Weights of a small mixture-of-experts language model, trained from scratch on English Wikipedia: vocabulary 16384.
Below are experts of layer 8 (counted from 0) of a mixture-of-experts language model. Rows are named router (the router's row for the expert), gate (a neuron's input weights, with its number), up (a neuron's input weights, with its number), down (a neuron's output weights, with its number) and show model dimensions 0-127. Each number is 128 + 24 x the weight over its row's rms, rounded and kept within 0 to 255. Numbers have three digits each.
Before each expert's rows: a language model's description of what the expert responds to; "comes after" lists some tokens at least twice as common just before its tokens as in all text. This comes from a sample of Wikipedia text that the model never trained on. Tokens count by the router's weight.

# expert 8
What it handles: Place-name words
comes after: " the", " |", " in", " of", ":", "|"
router:165173131113116169105088119114129098142115161041104114127107133112120145164128122153107108098161112129147087111046158097144131070144134139144152146162159118144130132120131122121157088125104144143066156113093144106127119110139144124149162148106118140145104129125144102116130086144100084144160110140157120132124134149151102115220141135093152050151090077106185122157121121091134121135102
gate2:074165158107136099134168171113154138160154133112133133138112111175130159143128141107101147136163132133133161113148100099117130098120083083123137150094158117150122140087112077113152130110133140133119130170112136141132156129122105148123099136115136131128084153143172127162110097138097113157133151166131093108106155132103052162125100130111126159164135146064104156131109138145148109092114
up2:153129159128151076120104152167112147111147091133126151113137108124142146096123132164144130147077148127111174165139129129106132154129070115098112116135121127146176151115109095161140090146110117113143160166119163122123095143149123155119104114117091112143155159136133101168114101108110130129192083131142141160123082092110105132124139113163170139142106122113144112136135120143087109173121
down2:139153134132137139069177123124104129137114088091123142139152118117129126119099113123124098113164176139147157132105078086126099140126157112111084121154072136162182111102120127125072094137118107099138141147139154106143110133077107096097112112102123099087125124155130152113123114126125144128146110154115114134132115116103068118109121153098150141141077121131140091155145151108156113102147
gate3:105105113163110110128131135124109126086139132136124120113129149164102159126119126164115130127137161124178103134131181155134112136181130122093117127140129137113155127120123142131095119159153134112126108075157125160108127113090136141148147092133105144156151106129160093181080123102105113109118106157117157123119154164115140097130192131079121156121124163096154101105136126093133126122127
up3:136117126113116133123122133085144123111170127127137125161134151161157106153121100125072162100142128115127093160093115119164138161138100148106096116122172134169133175102111095123144121132092155090148113136130146146101091084154136125116080124133108112071117110082123148103103090126136162123132121158180159092126103146151140106132163131128136114096114137129144097137156104156091094196147
down3:112109127144157139153118140150080127145167110121158122109075065161109092119145087107145130159117124152141093115140086150178126099108099155095116144155129161133074143118121175137103106128139129136099178129147128154081149129122140095118122127127168150153133145174142153142056123135119158128165116110091130129138116073165110140089107105127114113144131097172128124094147135135141128148135
gate4:085154150125133152145098157137120072110046115136106066136108133141154163107137115135163142114145117140100114121143115166159132126108131124155148118130143144117148135092091107146181088143132140135077173122109132131130171126111150130126155143146136092170100092153151158123091150144154122175158098110136113108131117115117141111137088137093152119149120128121115116155131133100145169130147
up4:127121126108124165147140124099103096154106157144172166105124135150143117106096103080155131127096094126140134121094167141159124132128148084180143103160086147101107108140139105117145181103123097119135143157135140093154123124133124112137162179135134137143111096140093108112102099109117141138139070121167094141139104137135109131152134094077114113123125090096129149137090159113118137130162
down4:138169151113115181138153105118139146104103134151141115110085112115151117089132157134112109110147109134165129147099118107153132124157128082122128111112121129148138124123073112126140139129131107122097143125136148118134156103120152160107178124139136128131103126152130150152089121143160117139172135131142136101137074110136125152110155146134126153149117098124125128134130122017123144122059
gate5:124119133167143174116139136144118111156147166131137147109138125089098106141143129141150073120133173178171175130121130117140138129141133114127153140150135161112140130193116109155143096141159104103111106136126133146148119122134150130111122128100154110137108106128115120118118140141111135123130104124127136050156115115110105160135131175075135140111089128153150122110135072170085127125101
up5:149153122129135141149139134170172126125162099138138177124140126135146157101086122119152109133123167180113135141133091145111070142135135173120115116140095112134106117115115098127152065120200148160085153075152107111112129137104110104101138119086145120115148163127141103162153132108126142073109109129131149144139157139146175135092123117139104130111112124087148136137056117106116096142128
down5:128119160085138134146128144146107122142094108130122156131107109107129090130166144110119132137116125137151157131096136132117117163123111161103090146152139108175144150100128155151123132130107112146103134122133132086140159171161110100119081091097103124144112142119100131124113134144141138126135139144110086138081070121141103142105069152165136097118167099115168166129116105166133126146129
gate6:099144100146116121091146110120106115083142141126141115144141137141164129089123137146118140094155129125141138127135116148140183094160136085140098117080162156132105133150151103096145097091075143113120130153119169150099128121104153131191084108157118126131107119109154089132127139108150120162168090116170150157153130164107141127142138134102135116104125118121131156124179089145148151107167
up6:135084139103097123123107120113139105131132140128126136153132171105104120128110152150134082171125173175131166159117122075104136112114113128133147103156129120120138104126116130180105128144102136114105071086128093134105155106116159123112140114132141129126130149106135161158116112146092152144151112148142159134165136148107113131149142124120143086144171159090143141121134110129129108111163
down6:121129145120119138172140129123113110142107129081128095184134100146160130137157150093151102127158077125145133095155150124089171136119102137116144147105132146106118153129136125148116161088148104091143168158126131113090096106141152138124137116142148147148106120092089092118098094131091153081111143125108128157102127126156145141094123089141131116135169140101095134108144114165145132125097
gate7:105097140143141153114141109092098130130162149133155128142131131132130133117157097140145114155129132073121112126090118085091138130179127151100096139100125163128175160147156104109188102141089153079120119163131141136115121126147106154116160098139103108140118066137173116086108120149149124180156143134180109107175133117153129115118142112077145113143115145137155107122124117117117161126165
up7:065118110235145110145171115123102108100157147136102159138146111095153092107101095098143116160199135176114123132161135125134124134099123130145155092109119099131097133124108138168107134101161123149124146108130122131153137118183171114103148131113111117108143103149085115113124094133155121107116171116127115157129106127144110127143126150120146138127138184127128097175142119146132144101099
down7:124120130131130116126086143140114137111116124093111141097133125124125138118136136136166136120114167109131112115142144131129133121086133108145134134151104105127117125107133102111124152118107143105108121091118112141111124144063146140167119105123154169108095080127087103121103082126132145109143132120153147131153136135100113076131103133164094129131103131165141153106141119164132111097118
gate8:092140105121088141104122159144071094171134114099161090127132135159085182134162071182154142084134096118145098173090129100120108104123180129112149129104120183110130136134161102071149127133119114138109156122106144154151167085138145129136138088141126123148124119122150114109157123115139080144177148099129120128116155133140107133137136130117082137120148178135140185126115113145131069071159
up8:108158113097155116110149127103166113107098196115079153141149105103119115143106136115146090155118137138105112149131130095145140115093090082170134121163113106190099162106141158188150121130154093138114102118108115121150114136096137163125135118138148145106143108131140167128111123150119164140101134102144103113131077122101144106093126141120168106161144112115103115121154143112097120138095
down8:130190111112155139141081222110128107143123088137132135152108117140067204161126134106135144133137093169171134149113091083131109099137115125155080120108112141149160115166102136111109153147151105101127082115126142149144127141147155102119138129134119114108144155093115111126103133107094091113128135153087118130123104145167082084136103117138103119077109162138118110122120168081165148165118
gate9:136157124138122103115142131154114162108104110092101134152160104127134127135139085127120165114125152084109107157142162131122165164147149154136127157146129124104149163094125054140149134088161104079136104107153133134113134107143111166157126161111123111115098106136103103118129148130156148127111160111159138117090153117121141170067176150143112108093116122142136119174086090109096094092140
up9:144147143137113151145123133067120142095150156143134156063140147142093146154111090116135117127129179157141144111134124129127072125095112125115137126140125110136104110106117166124097168122087143142110126119151104118102142121131092126113135122132126092154162132151131154156132097121124092104141145135108079124154127134131123055101118132130142117150139083095120102147111123109185098093146
down9:133121177181114108109134147106119159103153092137114084156106131092093138108157094136153092143124131118131123118154121164112108146129195113154130145152089103118137196122151131137087089109103116145141075117150100089126108175104090106083128112103147113152129164117123112143110117110107120107080114138124159129138115131160163114130188153131130150089149142134118124101147139095128119150126
gate10:145150123150135109105130111125108116134129144131179155123151086124158146127139099121134168177116122095160096176124126155121146109153182082099133108084091134095146109104121152165134109139134145143117105143126115145184129100146166127088178115143103122177143121128107095131143147147108133123110111163147101149172114130091148131152135134117111131104136156117130192107105126117145144129120
up10:115126088110134142175084130113140155138173098127092128127113142148146145135128163114114140125144150133155110127139191128138141107059085170110125152113149115120105172105147132091111154156095134091112140123112154134116133114112077128150116121117132094115140143126150163105155110127128113130097134106119111085133121085128102096124111123136145146163168170134116073135134174133143110139151
down10:105112089118136094131164153126145124094133110172155104103094149131108164093140159131128137128121119156099148146166132138087144134189121106126159140132106127105127129166137068069122144102151125116155125113159152141122155142117171135109126146081112123081122128139102125110122084138167106130109162089121169134129182115134115132120136120180120169120159127130154100089131113099120138113135
gate11:125179145103117127128094122158106128180131128095120094164129117125124161154131101160095108159137121070138112095171115141156139142149136109123106126070153073135111148101117138161157122122128154137131127106173117139112109117168151144129148164091095102134135144166099109163111105135150180146147112133115194118143133157150116160132119106077128123117119153105152168118132144120145109124092
up11:153102116155137109150134151122118140106123143139129159080148073170099127128092103132107141137123122123103128123111086105150132106130155114121094162137147151144091141167153146110137107133171138123122113128165118126088104107182191139126103096091108127131128134157134114122112125154093143111186117144156188125127121137138144147145121145108154112136105126137127130165101144157154150168130
down11:108155186144128094135112126154162132168151095107108139121082152144127071104163127165126138154133120146101141127078135122111147140108127110154121128105130095134147160090132190109101120147099186172124109128157119089109104097097123103127170111090081119141135130136130123137166129114155134126103130151073144104155147107167121106131140084094140098188108177152126110101105158158146090136171
gate12:151119103130167137094138117141107124102092110099100118147163159119112137092104142096132083085114158112154118118159104108129153132153144126071128114128161132117182129132101094107121137155122156163105140099094178128136087164108132162120146111096101149149130148123121144123155149195118141159127154131134126131121120057127133085128126137110136135107108153121147124148094081136158117075120
up12:158160111117162145147163099089127120145094112143100096126092166145081076104133136111158178130097159106142138118126155105161185155162125121143138153110138109153160136119119075101141139126099154119121137124147146133153083133098131151100123120130105136175069128089158141097144130082134100133178117146141105123131083112129127126171131103112175132141133130091168150143117081154095148102153
down12:093110118178130153122127130147145081115158126115096144112168093129103110137152094126109113122099141142162088125131139098135082148157148093136150109142120126139104085139120122113120143156126088141127137149146101110108095107142152077146118082089115142097161116126139127142129123113105146105128077118149137175149126178120121117098131105097163132165108120122146176104111116149116059200115
gate13:150163126086146117144142169101075109092073094115162149133086123149167122133143130170140117142161106111120094127120128151168149121088079127115125128097124143122142126106181121120132115109119116157112112174124117128110135148125132140131118120165142086153131119174132083157100132131109110153102152092171096107073134153136150126114120107097161135147111099115159147145123112157101186141156
up13:170119129121137117132104132185101101097150093122139102121118108144095107123114105160134102169076121141112140079118154164106145149125112111113088121091139133094124100105135122142133088159115119153128103131096113096135124107165140171090066126132132095158151127192148123129127158130122141103152163110138125099138121159130114099143131118119151107187163107098097118132095132109121119148128
down13:108070124124154128143131148126150136136124121137071120174128145181135131135084188138106135126150077086125123111122126121162154130139094066130142120131136152120101141125098135140114124111131070110137139116079144145128129129107088103094091104128132084137172126140126165121145123138113088156096095139137129135140186147112151142125158154139179134140156142114157121147131121108135168058174
gate14:147092125167133118102133126147149138089114148107143115166100145137142154162162118122157140120152107085138129102111141093075123124150087137105135175125125154139131089131136104121131130123098132096125119172152146116101148132115111144156093104127141128172120134118114122129105151138131123165116102126111135088126158158124145109096161146133138141147152168136166119124132136112140111105121
up14:099167062085127163135126116122091138147131117174106124128124123138115119149101118160125181147148124136126074119136158168163121151115170130134153106100136151098150178165153153142097109175093094132167130104131129130155115116144146131108122190135139080148146158131149114129124109147140113087118134134131142137136124102183122181124099098132094151139127117152088134147138109122119136130060
down14:121117101101114146124088087118083112113119138136178095161171098129130117164115167142126144168117117132089117166115120122151107103113089091152111155155130107120106138102107123142128135161156124113122162099074125120140120123127145140156152132123097146144122131123116183162159108133111099140190131114219167078147101111132137138169120134083155133116118111104103150106138123139155109102126
gate15:156106136152132106127136138110088123096143150132121142149116133178138151130126087148107176170120142126138109128168158116149142116135191125103167113107161127141113158135133103109141110154122148132120100141079121130123134145128119112115130157140172186138159126138199143097085103116117094139116164098145116088146168133166164122100114140135159108107119112116130174111130123099145125136133
up15:117116124150129126153119167155162090111130132128142138091106130085087104092131148108142129095122138114135150160139141148142144119119111078147110117096106149126103087136107137151126163141139134125128132121155133170136144127115130144137115109155131103149160126146051091144126141136124121146138103147119140150099076167095119160107149121139142121162104134132119090176133147159161140128117
down15:100130102149122118181108133125177069091119171137156146137108128152170119162133106108084145141176124168160135140129113201111144143158162123128131147115096124108125124094127116128142056116135124158100086163108114111142106125115131127134165143137115157142117135090131143127160134082128181151121100105161150093145129151118080123100136119124109109142119132111167139135135108083145151133118
gate16:155129132080114150099134143122108153126147136132176116108120108139128093105141116149173144120134139132122177100094133129133147159117118128100143120157096165133153148128152119140166136099137151115156121150105165136138157185107117120155108102139123074153131159128132103122156140156107118131101125152134106125183110131126088146107123132115164111169145186118130093135128098171135083154182
up16:114148121153151125104108163141161117131119143144127154131074129168155103139089135117136122106105124154103127136124109147138129112109117150142070113114132142121141109120081111137097188121094102151163138109098110139150136079124166129091127121131126092113124130141111093115149113107150112131142145103077173161152095095098130154107129140094144136110164168165107133128083148103125153126090
down16:128125144143161136140134099128105142124142120173133144124121119166103064099127101115140127116130140166106133141160149116108154146089146102162092126156104132148132133128075154122111107126164128093148154128135125129129112130092131152087122138125108096121094168123136126107167142112162160124117142122096144137134159111084108087094132121119096126107110207121137107156127131202098182144157
gate17:096138131145122147131148171121124137157170147149137109157096119113143119140129096135107141153163104136144109139108141132117168118142103079140108140125151171151134101116129090101129143147131099141127138179104156117067084159129133118127121165185133115125148143121129045108105082169146132146145105100134146122099171145170151170149145116101117110125104109124156148114120148133122175140125
up17:113113152137168134122121145129115138123116117134141120156105108107162139094132123123108104125101118148144142106148090132135128137093112128095164109117135139143073111149108097096160146144140077125103120150111060103100122099102102096120124110118144102140097148125150069143163148135105138102111145159144117134119112080139094144130152102071127116155155101138122174133088128185121137119135
down17:123113069136133135094148112121132123104116122122131117131131100119123140130146123094151118140145113147142137125124142151098109119147168103128154177141137125101160096089140115150150132114146140109148131123109127124097133097106093117109135151087120107132162173097116117078126148098133145095126077160128168154122153103116118130142154133132110166140116174121108116076100136141119087120099
gate18:128162134124079090115148125132110102131125143133122104109146128169131135118133113131094171151139161136130120132101143178119105127130161125122129124086112103134142106123119108132140167130139146108109097133131129133141147159127102185136121137123098127110146128150120116163123153134151155115139103142103125100144108127124103104159189075090127111106087126137106152166158189092163141080165
up18:182076124152123121166125103086120141144118163144128081135119122153096136161125147115094141133149147108134080100141098146155151095143146103121099107123140100137122133142141112115147147188142105133078153103151133116117082107144135139148157142116119147151114153138090137146118157128130150130182126172134129141132145135112090146133122117126126172158118146136129167194154169127166086103102
down18:107157153174113106131124183126142102157156148146134146134107117144190134140137164143134139169126121138152132118073132186159099108111127136144068151144116149109112107127152148111140119143128180097116170160144102113175152182156100098104166097103119091135140125142152132130144117117145117123115108171143122138127141127140104166140127103164132133116132159130164112117137122090131101132096